Below are experts of layer 11 (counted from 0) of a mixture-of-experts language model. Rows are named router (the router's row for the expert) and show model dimensions 192-255. Each number is 128 + 24 x the weight over its row's rms, rounded and kept within 0 to 255.
After each expert's rows: a language model's description of what the expert responds to. This comes from a sample of Wikipedia text that the model never trained on.

# expert 36
router [139 121 114  93 114 112 120 169  85  95 122 162 104 118 123 155 176  63 135 140  80  99 123  99 136 140 135 155 102  99 100 171 131 150 108 104 134 165 105  96  83 127 145 127 120 112 155 133 115 140 157 132 109 140  92 179 161 166 128 145 157 177 134 130]
Article a and capital A. The article a/an and capital A starting words, especially inside song, album and film titles, such as Dreams 'A're, on 'a' Train.

# expert 3
router [144 154 146 152 125 129 120  79 111 168 129 137 117 135 130 132 131 150 134 108 139 154 122 128  84 137 140 142 115 120 159 143 106 128 145 151 139 120 156 159 115 123 117 127  98 100 143 117  87 189 119 161 139 130 106 152  85 126 162 156 101 137 141 154]
Infobox field labels. Pieces of field-name words in infobox and taxobox lists before a colon, such as Alma ma-ter, Sp-ouse, Known for, Species, Location.

# expert 14
router [141  94 127 164 149 157 118 133 145 130 114 102 186 144  99 150  98 140 120 158 153 109  99 118 144 122 154 141 100  84  95 143 123  94 161  93 106 102 120 119 132 130 129 121 136 170 101 174 125 116 113 128 112 132 109  89 154 136 134  88 176  91 138 147]
Word-initial single letters. Single initial letters or short onsets starting words, often capitals in names, team codes or Latin species names, such as F, C, Ch, f.

# expert 10
router [ 89 142 128 125 133 143 157 124 124 121  83 100 132 131 119 129 165 145 156 162 124  85 101 101 165 110 143 138 114 122 111 157 121  50 101 120 135 149 143 128 144 129 132 144 177 119  97 161 139 139  94 152 143 131 120 119 166 141 141 144 137 120 118 105]
Capital letter pieces. Single capital letters or short uppercase pieces starting codes, acronyms and words in tables and technical lists, such as D in DNA, IDs, Hindi.

# expert 7
router [124 108 124 167 111 138 115 106 147 113 135 170 124 130 150  89 104 121 125 139 145 143 111 149 134 131 128 113 129 132 157 154 155  97 117 119 147 167 135 105 110 126 125 140  80 117  91 129 106 168 136 139  95  71 127 108 112 148 102 153 134 113 100 101]
Early word fragments. Short syllable pieces near the start of a longer word, often after a prefix, such as op(tional), po(tential), dis-co(vered), com, duc.

# expert 60
router [131 145  87  99 150 184 132 154 128 129 111 164 166 107 147 133 114  95 137 134 135 163 128 102 138 114 148 151 154 123 114 132  80 131 137 120 133  94 110 141 117 145  56 113 126 175  90 131 143 104 102 124  97 102 100 105 102 134  67  89 136 128 116 117]
Surname first pieces. First pieces of personal names, mostly surnames after a first name, such as 'Th'ompson, 'John'son, 'Mc', in lists and tables.

# expert 29
router [126 149 127 150 141 120 152 157 138 150 165 165 109 133 103 162 119 136 154 216 126 172 102 105 112 106 125 128 143 202 149 151  93  94 143 146 143 144 127 137 188 176  97  94 142 133 149 104 152 124 143 135 142 172 102 141  85 111 144 124 150 102 119 138]
Letter s inside names. The letter s and similar pieces inside proper names and words, such as Dr-es-den, Lo-s Gatos, De-s-borough, Srp-s-ka.

# expert 56
router [112 134 130 142 178 123 148 119 139 137 171 114 107 108 130 136 138 157 119  91 153 140 124 138 148 158 138 106 123 164 122 128  87 118 154 131 110 131 139 121 148 148  93  84 162 121 149  70  99 137 171 106 155 176 108 140 131 123  99  86 124 125 116 161]
Plural and verb endings. Suffix pieces like s, ed, ing, es, ers ending plurals and verbs, also inner s in words like excur-s-ion, po-s-itive.

# expert 11
router [122 138  97 146 148 125 111 143 140 123 133 126 134 126 161 140 125 143 141 149 130 164 158 135 129 123 125 148  89  91 136 173 142 107  71 136 129 153 144 155 110 153  96 153 123 144  80 150 120 144 170 129 117 150 130 120 131 142 108 113 138 110 108 121]
Vowel pieces mid-word. Single vowel or short vowel-ending pieces inside words and names, such as He-a-ven, underne-a-th, Pancrustace-a, Kāpostiņ-a.

# expert 44
router [121 109 124 124 125 109 157 140 109 130 147 106 102 131 140 138 130 145 119  73 130 145 181 131  67 125 149 148 142  96 184 153 118 109 123 117 149 119 147 134 125 137 122 131 155 118 125 152 101 147 127 128 127 159  80 134 135 119 105 154 153 139 104 137]
Table and date punctuation. Pipes, parentheses, semicolons and colons in wiki tables, score lines, lists, and closing birth-death date ranges in biographies.

# expert 53
router [106 125 127 160 108 135 133 103 106 142 170 132 125 112 131 121 111 144 119  95 132 117 183 136  87 145 139 139 167 109 118 110 127 118 142 107 157 111 161 108 124 134 148 131 149 116 104  95 152 147 154 149 161 103 138 125 116 112 113 132 124 159 165 107]
Verbs and verb endings. Main verbs and their endings after a subject or auxiliary, such as takes, served, had, include, voic-ed.

# expert 39
router [125 146 160 125 120  89 145 161 143  87 115 185 120 190 124 122 151 115 128 150 150 120 115 115 158 177 122 169 121 162 136 103 147 106 114 121  87 174 139 113 106 121 132 140 111  73 155 122 111 128 112 141 105 148 110 174 143 141 145 162  97 147  96 154]
Quote marks and articles. Opening quotation marks that begin quoted speech after verbs like added or noting, plus the articles a and an and the prefix pro.

# expert 23
router [144 127 126 119 107 106 117 174 129 120 115 172 178  96 165 151 157 123 142 124 133 148 139 133 168 116 164 128 140 153 160 127 161 161 116 116 154 121 122 102 177  72 134 131 167 112 152 129 112 129 120 137 135 108 131 142 154 151 164 127 148  89 134 119]
Line-start list markup. List dashes, headings (==, ===) and table pipes at line starts in infoboxes and tables, such as "- Kingdom:", "- Directed by:".

# expert 54
router [104 104 128  84 149 104 116 143 142 116 120 149 140 138 137  71 147 164 110 127 141  90 157 142 157 113 148 162 145 167 122 139 139 154 125 117 148 100  95 133 125 123 181 175 130 116 117 138  91  85 142 130 136 140  96 127 140 152 151 132 136 100 128 167]
Spaces and hyphens. Bare spaces and hyphens between word parts, in compound names like Jean-Pierre, Niagara-on-the-Lake, number ranges, and prefixes dis, un.

# expert 4
router [107  97 146 122 157 134 156  87 167 159 125  83 130 141 142 140 133 153 168 135 105  99 119 129 109 125 164 114 125 115 151 107  92 155 124 135 131 133 156 142  93 114 120 165 128  80 161  94 164 116 171 143 141 112 133 100 108 145 147 114  87  95 103 141]
Verbs, units, word completions. Modal and linking verbs (can, would, was, were), unit abbreviations like km, m, cm, and word endings in tables (butterfly, freestyle).

# expert 37
router [143 114 114 131  91  99  97 122  67 179 164 116 101 118 125 134 132 119 130 123 146 120 149 120 148 131 150 105 163 150 154  92 121 137  74 112 114  86 140 117  95 135 126 146 111 170 119 134 163  97 139  91 173 103 117 101 128 134  80 104 148 161 114 135]
Narrative verb endings. Verb stems and endings in reporting and narrative prose, such as accord-ing, state-d, announced, said, wrote, had, moved.

# expert 1
router [155 155 160 129 117 128 116 107 121 109 126 132 109 116  97 190 143 122 103  83 121 132 148 148 120 122  44 121 151 162 154 145 113 129 124 140 147 119 127 144 166 148 134 153 154 121  94  88 120  92 170 120 137 109 162 122 124 102 124 138  96 128 108 129]
Suffixes and pronouns. Word-final inflectional and derivational suffixes such as -s, -ed, -ly, -ities, plus common words like him, people, children, well.

# expert 9
router [122 109 129 123 162 110 153 124 108 160 112 117 147  86 156 162 117 134 136 106 174 122 161 111 159 122 122 125 169 120 133 133 153 156 127 118 130 162 134 149 131  86 148 120 150 103 168 142  67 131 141 137 105 165 111 136 143 122 132 137 148 116 133 127]
Table and field separators. Pipe separators in wiki tables of numbers, plus colons after infobox labels (Kingdom:, Class:) and semicolons between figures.